From a checkpoint of a small mixture-of-experts model trained on Wikipedia.
Size: 8 layers, width 256, vocabulary 4096, 35.1M parameters.
Training: a variant of SOAP for the experts, 404M tokens, 5853 steps.
Below are experts of layer 5 (counted from 0) of a mixture-of-experts language model. Rows are named router (the router's row for the expert), gate (a neuron's input weights, with its number), up (a neuron's input weights, with its number), down (a neuron's output weights, with its number) and show model dimensions 64-127. Each number is 200 + 30 x the weight over its row's rms, rounded and kept within 0 to 999.
After each expert's rows: a language model's description of what the expert responds to. This comes from a sample of Wikipedia text that the model never trained on.

# expert 15
router,201,183,212,199,222,177,197,189,209,169,259,158,223,182,220,214,208,218,179,207,150,207,187,285,196,192,247,235,242,253,202,174,220,165,233,203,191,177,215,210,226,261,208,166,208,176,205,191,214,199,222,207,209,173,223,220,187,175,190,198,213,171,235,251
gate0,177,196,209,219,160,205,186,212,186,218,174,211,196,158,161,228,253,218,154,232,257,206,214,189,217,176,222,212,247,182,212,214,160,215,202,191,225,226,213,225,122,155,215,175,166,223,228,251,175,188,191,197,188,198,198,226,210,219,212,162,234,216,203,160
up0,203,215,200,225,280,169,183,201,197,197,173,209,144,169,134,198,213,254,157,211,200,135,194,259,225,197,180,166,193,171,241,175,205,178,190,174,173,155,179,194,162,185,193,217,180,229,207,167,224,195,183,191,188,171,235,164,210,197,191,222,147,160,238,177
down0,239,181,242,169,225,229,197,190,203,255,216,226,208,156,171,127,220,247,190,201,174,205,240,243,212,224,173,148,160,207,213,237,223,137,176,190,211,210,222,235,237,199,232,214,184,240,194,181,198,223,213,195,218,189,207,173,130,211,227,219,193,232,195,206
gate1,263,176,253,252,240,215,200,222,205,214,214,189,238,229,206,179,194,162,223,218,204,122,184,241,217,169,180,240,230,199,164,170,219,231,190,190,205,139,192,234,171,235,214,216,255,128,232,197,257,257,192,133,216,209,177,172,218,218,190,198,224,217,222,215
up1,259,220,213,189,199,179,257,175,161,171,186,186,224,171,151,171,219,184,244,233,226,195,218,253,218,214,243,218,203,164,229,248,197,221,208,200,176,178,190,141,248,231,206,198,215,205,251,189,170,163,177,152,223,172,226,178,235,208,194,168,225,220,191,180
down1,188,158,220,196,182,167,233,242,209,152,229,236,274,206,175,218,227,187,233,214,221,168,241,179,188,169,201,246,151,193,231,233,266,224,219,186,191,220,197,175,222,264,212,200,192,248,219,215,215,205,167,166,218,205,163,186,202,221,264,169,209,123,229,196
Opening stems of Latinate words, such as acc, cons, reg, ass, exp, oper, that go on to endings like -ation or -ated.

# expert 8
router,270,159,156,195,187,171,198,232,230,238,239,196,221,161,189,222,180,246,157,198,226,215,228,249,179,196,245,204,194,185,219,192,186,190,171,209,178,192,195,157,193,227,224,189,199,224,215,210,140,198,205,164,166,229,235,206,185,205,199,202,240,217,193,197
gate0,204,162,212,175,207,192,255,194,198,217,220,184,219,194,186,190,155,215,178,143,204,207,222,224,185,227,250,201,254,254,222,194,166,199,211,171,198,125,190,175,166,221,213,202,204,184,137,171,244,225,193,205,187,166,228,152,240,184,225,190,144,211,165,226
up0,231,202,118,224,240,182,252,246,228,159,162,173,227,182,212,168,168,249,164,203,216,258,159,216,179,167,192,220,235,216,184,235,202,172,239,194,197,167,220,224,186,188,226,214,167,200,201,239,291,203,196,204,257,262,263,172,197,218,186,238,253,195,160,218
down0,173,213,233,137,210,169,252,147,218,167,141,164,196,192,185,214,197,204,247,197,218,218,177,234,185,201,202,198,188,190,221,174,200,187,203,191,200,200,169,177,141,197,177,220,202,237,176,216,221,226,231,197,161,176,179,187,205,228,207,261,128,246,198,200
gate1,203,210,229,178,177,164,214,175,188,179,203,245,204,162,209,230,211,158,218,252,203,205,219,215,210,204,248,265,191,207,157,189,163,196,195,206,177,195,195,225,136,203,260,151,219,198,213,197,124,223,173,199,151,170,200,198,238,159,202,195,263,175,193,199
up1,158,173,237,218,258,194,187,171,205,205,154,255,232,164,156,159,184,183,185,191,170,236,141,212,242,216,222,257,212,208,156,232,195,246,188,239,216,187,164,177,196,210,183,246,157,239,180,230,170,175,204,214,249,114,209,209,240,215,248,206,212,168,125,172
down1,229,197,221,221,218,215,195,173,244,226,175,187,190,266,186,240,222,175,190,183,179,247,244,200,226,245,205,167,207,184,204,221,199,175,222,217,237,228,138,172,195,200,175,160,189,221,148,239,233,176,215,156,161,257,191,163,200,189,220,200,191,209,199,224
Common nouns and words like one, same, this, first after the, a, his, such as role, father, city, album.

# expert 5
router,192,127,221,209,178,210,189,211,171,224,210,198,206,170,201,201,179,244,186,223,189,214,189,227,186,210,271,189,172,202,236,165,209,187,145,233,166,213,203,187,176,207,195,203,235,228,228,236,210,244,203,203,228,254,188,208,229,163,202,214,231,224,223,170
gate0,183,223,199,205,240,169,201,179,166,220,171,179,243,172,209,223,223,231,185,199,207,200,214,242,185,243,236,210,192,184,177,183,214,224,226,167,166,210,225,239,156,176,239,213,229,179,191,256,226,208,199,180,235,208,229,107,219,159,244,151,157,242,172,214
up0,175,238,196,183,174,206,244,195,203,181,183,201,200,162,207,217,177,204,174,219,192,233,161,230,234,186,217,187,191,154,236,240,175,157,245,210,208,197,241,171,216,233,254,199,246,191,186,216,190,219,227,206,252,208,157,205,159,199,136,145,197,216,224,216
down0,214,208,202,197,199,216,185,176,175,204,175,251,209,244,212,221,174,143,229,216,187,185,175,181,187,195,212,187,157,233,212,232,253,218,189,187,247,235,207,198,199,201,178,161,218,189,183,236,223,259,202,195,195,144,195,187,235,179,210,226,199,181,170,230
gate1,182,233,192,240,178,170,232,232,150,197,185,194,195,126,183,173,176,232,161,276,168,211,210,203,208,196,238,158,161,149,236,210,234,148,193,193,254,226,240,234,190,223,150,205,193,198,250,206,212,234,139,174,170,193,269,193,197,238,216,195,124,216,146,133
up1,177,217,177,228,266,207,184,172,242,207,238,236,182,149,226,208,166,209,174,199,238,230,238,186,162,206,146,197,171,242,215,210,217,208,195,171,203,214,220,198,268,188,188,243,189,225,167,121,193,238,205,160,213,185,194,198,214,207,195,180,191,204,196,196
down1,235,232,230,173,141,209,235,207,190,183,140,194,204,255,182,234,183,173,173,200,194,167,221,235,200,170,238,155,230,212,166,252,202,181,242,214,186,172,171,259,208,240,171,203,188,204,168,185,169,174,224,241,220,200,121,160,187,220,199,237,201,138,165,219
Leading hyphens and colons in infobox-style lists (Country:, Genre:, Area:), plus bullets, coordinate marks, commas and "the" after prepositions.

# expert 11
router,227,228,184,236,212,230,174,209,221,248,209,179,250,142,215,197,232,212,195,232,229,245,230,230,179,172,192,203,174,159,215,219,164,213,183,181,188,208,217,172,199,200,179,157,235,166,174,203,159,224,213,208,236,232,204,185,170,233,191,199,237,190,199,253
gate0,175,236,271,239,166,171,235,162,178,204,202,191,159,207,220,209,235,240,202,172,216,231,228,238,175,225,209,206,254,141,145,183,208,202,202,192,176,253,156,184,177,176,224,175,213,140,190,211,192,213,220,191,235,202,255,222,199,215,211,226,171,176,157,243
up0,189,171,178,212,189,189,222,149,177,167,221,166,198,148,134,204,186,171,245,137,212,164,221,218,242,187,195,199,194,215,208,152,182,145,155,214,199,164,230,189,196,237,203,217,174,177,148,163,198,147,156,190,253,173,214,221,229,158,203,213,226,207,201,184
down0,221,233,207,222,218,173,168,214,211,158,188,195,207,256,194,204,182,224,158,201,190,216,214,211,207,136,244,202,218,241,191,213,209,209,145,160,224,224,192,204,187,187,156,180,213,189,171,208,171,206,254,223,220,173,200,193,187,222,182,154,202,232,198,240
gate1,222,184,155,200,220,206,164,157,207,189,216,178,184,183,191,209,166,212,199,213,293,254,204,201,212,209,178,148,152,194,229,169,206,220,181,192,188,224,256,174,242,183,257,187,196,160,209,197,137,190,250,220,231,176,170,180,189,226,158,198,171,247,123,189
up1,241,182,206,193,204,180,159,187,186,209,142,151,198,204,184,189,205,171,242,224,225,247,182,222,238,201,195,172,192,241,224,188,190,193,180,197,222,197,200,195,197,170,188,162,198,163,188,187,205,222,226,211,217,225,190,169,187,215,172,215,187,162,233,229
down1,159,202,200,238,212,191,154,201,181,168,210,153,240,243,158,234,226,196,232,143,227,172,212,184,184,207,199,168,163,183,203,195,219,183,208,219,167,228,240,188,172,207,224,161,209,170,168,193,240,225,227,179,188,204,227,183,243,174,223,188,184,209,172,209
Short pieces inside ordinary English words after an initial consonant, such as sle-e-ve, rel-u-ctant, d-ro-pped, sk-eptical, cons-p-iracy.

# expert 7
router,200,147,115,197,163,231,179,193,198,209,215,211,230,128,141,230,173,236,165,208,194,215,221,238,186,215,203,186,181,177,257,190,201,190,157,222,168,196,258,205,169,251,205,152,221,243,241,198,269,230,212,250,204,212,199,240,217,193,214,225,181,155,179,188
gate0,188,188,199,191,246,268,166,145,191,178,239,157,172,244,160,201,193,173,169,215,181,186,228,188,176,186,193,204,186,186,175,241,239,189,196,188,210,181,176,178,204,171,232,194,163,210,166,198,145,204,253,199,213,188,202,189,255,228,165,169,172,191,196,163
up0,176,181,186,220,205,189,212,231,199,219,233,180,164,220,173,168,215,185,194,186,190,235,191,198,168,145,175,208,169,151,203,212,244,220,132,239,195,183,202,225,196,176,194,142,196,227,236,175,185,180,138,184,164,183,194,273,201,188,241,212,181,246,262,153
down0,222,149,207,217,153,166,226,193,223,184,213,190,242,197,173,141,278,175,228,165,200,208,203,269,162,173,159,186,218,171,226,149,200,194,121,227,189,202,192,183,241,209,220,183,231,149,204,247,183,198,196,194,191,189,181,202,190,249,194,182,195,233,229,231
gate1,209,161,211,140,176,234,175,223,177,190,230,212,250,204,183,214,220,248,224,239,169,173,166,223,196,233,178,223,240,161,187,210,210,216,204,208,188,245,172,208,194,182,196,271,160,176,177,277,183,259,204,179,193,160,209,204,216,173,227,248,195,184,226,160
up1,196,208,236,193,199,192,165,218,203,164,182,253,152,181,244,207,172,245,239,179,193,212,182,192,211,151,197,156,210,144,207,164,239,194,189,201,210,175,168,148,234,198,117,183,181,234,158,169,225,191,222,147,193,201,196,184,201,239,204,220,199,177,218,237
down1,221,166,219,230,241,214,167,210,169,234,155,174,248,186,201,203,194,204,179,186,163,212,198,165,191,235,228,194,223,259,211,173,171,194,192,235,204,164,220,210,178,199,207,191,199,204,251,209,201,241,233,217,166,183,134,207,217,183,163,234,272,177,213,220
Word pieces inside non-English names, mostly South Asian, Japanese and Turkic, such as Nag(araju), Kh, Singh, Tsuyoshi; also Thai and Devanagari bytes.

# expert 10
router,168,191,131,196,195,202,199,219,194,251,254,195,153,145,207,169,204,191,195,251,186,214,178,238,203,191,220,218,202,173,161,190,190,230,194,191,188,185,249,181,190,212,231,201,200,191,211,234,210,198,282,179,192,213,174,207,216,178,176,181,176,212,174,183
gate0,217,245,208,249,199,188,207,191,173,157,159,204,206,213,178,216,225,199,171,234,204,208,211,191,194,198,224,196,147,177,214,182,211,186,220,184,164,201,233,216,193,182,213,217,152,215,179,183,219,214,269,203,286,251,196,183,168,127,231,227,183,212,187,240
up0,188,195,155,134,191,179,187,171,201,256,210,216,233,145,236,173,201,257,200,105,192,139,149,216,197,199,162,223,234,237,242,181,178,182,152,224,168,218,237,204,168,236,219,166,244,187,226,226,188,161,212,222,180,237,254,230,241,240,193,177,261,175,196,163
down0,195,190,231,211,165,210,197,194,200,237,180,209,241,258,248,219,213,191,227,174,240,190,207,157,169,222,207,195,244,206,231,175,225,175,208,195,175,224,222,156,214,170,241,213,229,213,245,250,195,237,253,158,245,223,195,226,233,208,188,230,186,189,201,162
gate1,208,219,206,182,208,170,206,234,188,198,186,188,216,181,216,199,213,222,183,191,199,210,205,176,245,236,232,215,161,153,181,154,236,214,159,154,218,181,200,192,214,162,179,166,120,246,223,207,262,246,196,205,228,268,258,215,251,189,224,197,184,187,223,240
up1,224,229,181,163,261,213,170,196,190,196,214,251,159,193,207,169,190,217,149,180,231,153,217,185,175,225,158,131,178,177,241,219,237,193,179,207,200,182,209,247,174,250,264,297,198,251,187,171,258,144,155,177,188,149,227,160,165,209,210,172,191,197,210,219
down1,237,227,180,224,176,168,156,219,160,208,152,203,194,228,211,197,221,204,171,212,115,214,210,228,200,209,187,204,179,195,195,183,197,178,177,221,213,142,198,221,179,246,205,165,163,194,194,211,206,156,186,236,176,179,233,146,227,175,226,224,240,232,231,204
Measurement units, percent signs and figures in census, geography and election data, such as km, sq mi, %, males.

# expert 3
router,242,212,203,163,230,213,203,189,214,195,257,182,254,151,182,232,204,198,174,294,201,186,194,173,177,178,201,239,186,183,194,193,180,233,202,220,198,190,232,217,205,264,177,190,213,236,276,208,191,193,188,221,238,209,200,233,194,252,232,192,173,189,168,215
gate0,208,179,209,207,182,235,188,202,173,206,182,259,230,210,198,161,196,224,244,234,175,246,157,186,146,201,245,202,161,237,161,216,197,220,190,218,218,224,183,167,196,187,179,208,195,243,186,210,174,187,193,232,235,141,278,265,196,148,174,159,230,128,174,208
up0,256,188,238,207,201,210,196,213,172,217,237,213,224,240,206,233,168,238,178,223,143,182,183,205,232,222,217,210,205,230,143,213,261,208,191,243,197,237,198,170,189,177,211,160,114,208,196,244,181,199,199,215,143,235,173,224,196,210,178,172,183,206,221,230
down0,238,222,174,124,173,190,209,158,273,227,220,177,200,232,222,274,260,157,228,238,139,219,224,181,149,213,187,222,215,183,171,204,231,204,259,250,219,175,172,213,240,201,224,154,189,219,181,206,173,137,185,178,186,202,235,194,214,180,184,202,194,176,219,213
gate1,201,178,212,255,210,192,210,234,229,205,234,176,217,277,204,217,234,219,194,172,204,218,206,213,194,153,229,218,216,163,182,230,184,170,205,275,193,222,235,227,200,190,199,211,204,209,184,191,203,231,214,205,179,152,179,211,274,205,221,176,203,112,167,214
up1,219,213,203,227,187,217,227,146,248,268,184,264,181,168,219,257,197,200,199,215,221,256,189,198,170,274,178,176,225,180,205,215,201,195,226,148,154,213,158,204,198,196,160,182,183,216,191,225,190,177,225,264,230,215,205,170,161,172,182,206,165,249,187,248
down1,181,174,179,157,158,198,227,253,185,197,197,217,188,175,168,162,185,158,236,187,190,142,160,251,270,206,177,227,223,220,196,220,196,222,162,181,207,212,123,147,194,230,230,190,160,225,179,172,206,167,181,211,183,265,245,189,170,207,224,204,192,220,193,231
Single digit tokens inside numbers, such as years, dates, scores and heights in tables, plus spelled-out small numbers like three, seven.

# expert 0
router,253,164,135,189,166,240,188,183,228,222,239,201,237,147,203,187,240,240,205,235,205,210,195,169,181,233,214,225,221,178,227,153,194,195,197,195,137,195,208,178,203,216,188,201,198,225,197,196,246,231,241,169,204,185,229,204,202,235,178,195,227,208,227,211
gate0,191,211,212,214,240,202,253,226,191,230,200,201,220,168,229,229,189,169,190,200,229,188,173,203,254,221,185,212,242,241,236,250,164,211,249,183,230,216,241,152,221,202,223,234,239,222,229,210,153,271,155,224,167,239,148,163,224,189,172,207,244,187,173,141
up0,241,176,201,209,189,150,141,229,214,219,202,222,244,161,256,188,148,234,213,216,207,229,231,170,194,216,162,258,200,143,158,196,217,145,128,227,195,184,228,206,186,210,208,185,184,205,209,168,223,204,196,170,188,179,251,206,186,204,216,173,134,188,178,213
down0,186,145,185,260,160,179,202,228,174,199,180,202,185,239,218,161,176,179,212,216,203,173,216,172,209,233,203,195,203,184,200,240,165,167,205,183,198,239,230,172,168,192,207,204,246,203,235,187,209,212,230,189,220,157,206,245,207,195,180,199,207,231,233,193
gate1,233,216,150,145,218,213,148,234,240,156,178,154,223,185,220,185,253,224,129,233,157,199,237,175,186,217,176,209,181,200,228,195,234,158,179,180,225,215,241,211,228,233,133,167,197,152,218,214,194,191,162,228,188,177,238,235,167,210,237,192,216,200,182,169
up1,185,276,185,238,244,238,253,206,193,242,233,210,154,197,169,208,176,247,237,137,214,238,200,244,203,178,194,246,242,199,202,207,211,194,228,223,222,224,205,208,195,185,247,239,181,203,218,191,138,153,171,237,226,238,167,154,219,150,202,234,229,178,238,201
down1,194,148,218,223,209,174,235,152,177,280,208,202,169,242,202,197,173,183,238,167,251,227,253,196,193,212,180,225,184,180,160,226,170,180,204,157,204,179,133,198,193,224,271,241,181,206,223,223,226,208,184,191,199,206,178,152,231,174,152,201,169,189,212,229
Prepositions and conjunctions after nouns, verbs or commas that lead into a noun phrase, such as of, by, for, with, and.

# expert 9
router,264,152,179,215,140,215,196,229,220,244,250,189,240,173,211,180,218,221,217,207,211,231,192,206,151,182,246,194,213,201,288,130,228,199,155,206,162,199,214,157,137,229,206,186,207,232,183,177,197,220,243,196,192,187,235,196,220,235,231,177,249,252,171,227
gate0,209,236,271,241,225,173,206,197,211,144,240,167,256,188,212,193,226,162,163,250,225,187,175,236,226,236,232,191,234,198,189,111,223,199,169,153,169,193,202,163,163,205,199,262,205,203,200,234,168,195,180,251,124,178,202,218,183,194,171,236,200,136,165,216
up0,223,144,179,158,161,183,223,183,193,229,177,243,161,169,242,225,185,234,192,183,184,235,197,191,284,212,183,202,162,215,236,235,214,163,237,239,198,190,228,209,222,167,189,225,177,205,194,204,198,199,229,171,188,196,186,203,188,130,225,252,222,208,217,208
down0,242,192,163,209,156,268,170,235,220,217,257,204,166,153,211,207,199,194,175,174,123,186,195,155,227,189,188,192,246,223,148,204,215,228,226,217,223,210,226,249,196,213,216,195,147,148,198,171,186,236,197,164,212,235,239,131,165,192,246,193,203,181,180,186
gate1,186,188,239,158,169,230,247,196,214,215,187,201,184,234,244,233,210,196,179,224,122,179,188,169,212,195,203,242,221,175,218,160,255,208,235,199,159,197,180,175,208,259,157,168,243,180,173,179,280,218,190,194,236,203,221,173,221,180,250,199,228,218,173,226
up1,183,139,145,184,146,212,170,166,195,192,219,260,140,219,249,195,157,186,199,252,189,190,201,247,238,217,200,227,174,212,208,264,173,168,198,274,198,160,206,190,178,206,202,205,187,198,219,183,227,191,263,184,132,198,241,159,141,177,169,211,191,204,148,181
down1,193,192,170,197,213,207,222,158,207,180,239,216,191,224,246,172,171,206,168,155,246,225,236,205,204,203,172,226,146,230,212,154,188,232,211,233,209,217,131,143,219,222,205,170,151,236,216,198,143,184,262,280,197,228,167,188,179,175,203,211,225,225,220,217
Past-tense verbs and endings after was or they (discovered, understood, charged, released, moved), plus commas closing introductory phrases in narrative prose.

# expert 4
router,219,138,186,207,205,150,220,176,178,251,197,215,207,153,223,230,228,198,187,187,150,221,246,256,147,204,234,206,216,220,172,178,159,172,185,235,180,168,197,198,174,237,197,201,188,246,259,191,245,223,206,188,191,193,262,178,188,164,209,195,206,166,205,179
gate0,212,193,231,193,178,201,175,183,223,175,189,209,173,199,172,208,190,207,186,188,126,165,229,250,188,191,215,204,206,183,208,200,172,122,234,203,198,187,218,191,205,161,188,161,164,183,181,151,228,172,223,176,176,211,226,206,204,230,151,227,214,212,194,180
up0,189,216,180,197,185,235,248,150,213,195,227,172,194,193,159,148,231,176,214,213,215,167,265,153,175,186,158,191,215,234,221,133,137,265,195,223,223,178,209,209,219,188,239,202,141,178,193,223,183,233,210,172,220,185,205,172,186,205,268,227,225,211,193,167
down0,216,192,188,195,176,177,192,159,170,163,173,151,197,241,233,213,223,184,160,186,204,176,191,184,223,158,183,126,199,236,127,232,232,172,197,148,251,221,254,228,234,209,254,222,203,171,203,184,219,198,190,213,262,233,215,257,150,207,201,213,148,215,200,236
gate1,236,237,166,190,189,246,232,167,237,182,163,247,207,185,199,202,198,157,217,226,220,260,161,231,190,242,232,222,235,259,163,142,145,190,229,181,193,211,206,252,159,256,208,196,243,260,127,200,219,182,224,203,232,249,227,254,204,167,267,183,189,147,174,151
up1,207,220,159,200,204,188,244,231,209,196,188,212,228,213,239,232,216,201,195,199,196,165,217,211,187,198,188,267,153,207,180,194,272,194,230,218,154,166,207,171,217,199,199,262,217,227,209,186,193,230,116,220,167,174,209,236,212,206,205,212,220,232,211,293
down1,217,210,164,189,213,194,199,206,186,229,228,216,168,166,173,199,234,212,185,188,190,241,194,208,155,209,207,165,191,264,148,229,196,216,190,162,152,271,176,256,162,197,198,160,199,153,170,232,172,157,139,191,169,235,221,188,208,187,223,197,158,206,205,207
Middle and final word pieces of non-English proper names, often Slavic, Spanish or German, such as -ić, -ov, -burg, -ón.

# expert 6
router,257,138,211,227,211,198,203,171,222,250,249,201,268,178,186,183,183,205,201,191,216,234,198,201,127,168,241,226,195,188,228,196,188,166,162,197,163,187,187,201,232,215,195,174,196,208,217,227,233,209,189,179,176,183,231,204,232,153,211,191,201,185,200,174
gate0,174,150,164,200,174,183,176,193,178,220,229,170,208,206,282,202,191,151,163,207,244,228,191,239,172,176,242,150,246,198,247,205,169,210,199,244,244,243,191,187,233,225,213,185,199,235,241,170,180,212,173,193,244,202,184,203,204,211,186,191,163,229,221,188
up0,189,236,210,249,190,188,179,181,201,254,187,241,177,141,188,218,182,216,217,218,182,231,216,179,221,178,177,211,142,205,176,228,220,169,174,175,191,138,181,268,243,191,254,163,218,196,169,209,156,164,187,163,237,170,228,213,201,153,235,142,255,179,231,228
down0,183,148,243,215,183,196,189,240,198,230,212,219,234,200,209,228,193,190,237,154,198,198,179,261,190,197,197,192,236,254,206,231,213,184,257,252,251,166,192,161,169,141,211,150,232,220,190,173,225,212,253,184,207,268,231,170,205,221,166,224,171,188,232,197
gate1,180,183,170,185,173,228,202,197,169,206,219,204,197,155,196,179,209,237,187,201,246,197,209,186,174,189,197,175,158,180,198,241,218,189,189,219,193,247,207,173,169,205,179,167,189,142,181,203,242,192,233,174,185,183,191,211,191,207,247,221,177,203,200,203
up1,196,195,148,214,203,170,141,195,161,214,200,206,210,212,219,176,174,237,185,203,219,175,188,259,134,140,187,172,170,161,203,234,158,184,196,217,180,183,228,242,215,171,195,227,191,195,190,133,229,185,184,169,109,203,220,265,201,171,183,201,162,219,205,178
down1,229,208,247,210,215,205,221,198,240,193,215,190,198,205,134,231,154,151,234,191,164,209,186,212,203,188,247,205,239,139,164,136,223,187,176,217,167,225,252,233,203,167,186,190,208,219,194,163,213,172,213,195,211,199,169,225,179,210,189,221,261,197,184,222
Digits inside years and numbers, year-range dashes, and modal verbs or the infinitive to, such as would, could, will.

# expert 14
router,195,177,189,208,204,199,204,215,193,233,172,186,177,163,176,217,218,224,178,212,191,245,180,259,195,211,200,176,208,175,168,165,156,173,186,194,184,189,220,189,204,238,206,182,154,203,231,266,212,170,241,164,145,218,263,219,210,214,173,200,155,176,208,185
gate0,195,173,201,214,238,241,220,175,163,183,243,178,164,187,245,200,220,222,219,176,249,173,224,170,210,232,174,240,234,264,181,164,189,218,136,190,178,241,243,194,195,225,204,266,230,235,197,250,251,192,282,205,200,187,204,207,215,266,208,178,133,241,172,194
up0,197,203,261,231,179,195,268,250,183,209,189,209,243,182,284,178,213,218,187,160,227,206,208,194,166,177,190,228,187,189,186,217,165,173,206,233,194,204,181,219,162,181,181,208,227,186,217,155,208,206,220,173,191,219,171,182,169,277,191,206,207,269,195,144
down0,113,212,201,208,160,248,179,210,211,187,214,208,241,171,169,193,208,186,228,174,205,197,230,188,194,221,195,160,213,233,248,175,182,178,259,194,178,240,181,141,218,167,199,172,187,234,184,207,166,210,173,178,140,235,222,192,183,169,179,220,238,213,203,217
gate1,162,263,188,225,162,162,204,271,228,203,207,146,170,154,169,213,167,195,172,265,200,203,229,216,155,214,227,210,215,188,193,158,205,198,266,146,176,173,215,142,176,193,212,216,181,188,214,165,281,170,182,186,176,250,166,247,180,213,159,190,235,182,241,250
up1,154,234,250,200,199,193,219,265,237,202,195,198,214,179,158,230,135,215,168,249,195,198,200,176,149,176,234,179,227,243,161,165,203,206,232,163,179,199,206,166,220,167,224,201,177,216,219,168,280,221,201,178,226,238,195,191,177,221,177,224,208,201,216,232
down1,170,260,210,216,183,187,175,141,171,182,190,152,193,218,231,165,202,194,144,227,228,224,159,137,205,232,217,222,151,234,158,191,173,212,241,122,196,162,175,239,173,180,159,189,248,201,203,200,214,181,191,185,222,207,190,198,227,213,119,276,194,275,281,174
Word pieces of Latin genus, family and order names in taxonomy lists and biology text, such as -idae, -aceae, Genus, species.

# expert 12
router,260,183,209,196,214,250,196,238,217,252,184,145,281,189,240,209,200,232,196,206,190,268,275,247,153,184,236,195,196,222,244,192,148,222,193,153,204,191,220,211,220,192,197,161,239,199,210,184,157,244,174,147,215,233,222,223,201,219,191,179,167,250,191,202
gate0,223,182,282,210,227,224,221,233,213,216,170,218,222,167,235,245,200,190,211,181,183,210,215,225,191,182,225,235,213,220,255,185,209,247,183,167,208,219,244,205,175,181,196,199,195,171,135,259,202,173,218,192,167,198,232,254,214,101,177,246,191,200,245,211
up0,235,171,155,235,158,192,217,163,190,178,219,210,181,189,195,177,259,255,175,207,187,181,228,230,219,265,169,235,136,188,142,232,217,205,233,213,177,189,152,273,185,238,225,156,171,172,174,170,243,222,234,189,200,157,221,245,196,175,242,209,218,154,263,184
down0,178,178,235,176,214,239,249,165,213,168,276,166,204,182,211,211,234,227,185,207,182,180,182,145,192,214,195,196,198,181,181,174,164,220,165,209,152,200,226,257,173,221,140,190,198,154,143,155,210,252,222,179,193,181,218,247,161,184,233,162,178,176,227,176
gate1,205,153,210,180,239,173,237,254,223,224,241,137,245,242,240,213,185,238,236,200,191,206,288,216,209,190,204,196,242,224,256,126,203,179,180,204,268,150,172,135,185,225,253,170,232,185,243,136,199,192,238,200,203,233,222,197,203,215,229,214,178,187,165,204
up1,205,225,175,253,172,210,181,204,240,205,193,223,191,164,177,165,183,214,227,245,203,246,169,224,217,213,230,199,181,169,205,191,194,244,151,258,251,120,231,211,230,184,172,266,178,198,175,213,178,220,156,232,214,213,182,225,206,219,177,177,178,150,207,235
down1,196,164,215,148,174,133,208,235,204,221,195,226,181,192,241,232,203,196,174,212,246,200,171,195,140,189,193,180,203,170,216,203,156,237,151,203,218,201,228,187,289,225,211,210,192,276,175,216,214,194,161,155,217,183,173,236,233,193,202,225,224,213,226,266
Common English first names and inner pieces of personal names and titles, such as John, George, El-le, Ro-ine.

# expert 13
router,260,185,172,195,209,177,188,227,202,224,282,168,249,182,238,157,203,200,148,216,138,166,242,278,196,209,235,210,226,166,202,168,208,196,154,195,155,212,253,184,213,218,215,190,203,244,228,195,207,280,229,175,227,230,217,168,212,214,216,203,172,227,152,176
gate0,235,174,219,238,172,160,204,180,207,180,268,167,198,155,200,191,197,225,209,200,224,194,223,216,193,206,223,183,232,189,200,233,264,193,183,198,195,245,158,167,182,236,184,173,225,199,209,195,117,230,178,166,215,187,158,254,175,248,211,165,208,206,229,212
up0,194,232,213,191,184,163,224,213,190,219,156,203,224,156,213,205,180,173,232,207,199,250,177,159,273,164,212,191,215,167,155,249,222,208,200,184,204,204,246,247,240,210,220,167,225,158,228,207,208,205,184,198,229,158,165,179,224,184,141,217,222,178,240,207
down0,193,236,157,186,214,193,223,217,179,170,165,182,175,157,205,246,214,185,258,183,248,184,223,228,229,178,218,183,195,231,188,145,178,152,191,208,173,140,220,219,211,238,194,236,194,178,228,190,222,249,230,191,201,226,254,195,235,211,211,187,236,193,152,215
gate1,188,159,144,189,146,170,196,181,217,114,208,181,195,194,256,174,150,185,236,178,190,211,252,185,220,203,158,166,180,208,189,175,251,217,172,201,185,207,198,177,154,159,212,184,180,152,204,208,194,172,156,229,221,199,217,110,226,159,188,224,218,199,169,187
up1,143,216,198,151,208,218,238,189,221,246,184,184,184,218,188,203,192,180,215,204,200,205,219,157,198,187,189,250,226,179,234,176,216,259,220,215,141,228,156,257,192,184,199,209,229,173,232,179,184,238,251,173,186,259,178,230,204,230,204,250,235,215,197,175
down1,239,194,180,236,150,188,230,208,254,178,186,223,260,224,193,147,192,242,210,191,197,196,256,256,182,247,228,182,167,172,185,202,172,214,217,227,165,206,198,170,167,214,219,180,258,209,149,185,159,234,215,217,196,221,230,202,195,142,135,196,163,159,176,190
Word-initial letters F, B, W, R and abbreviations in sports tables and careers, such as FA Cup, FG%, DF, MF, free agent, Playoff.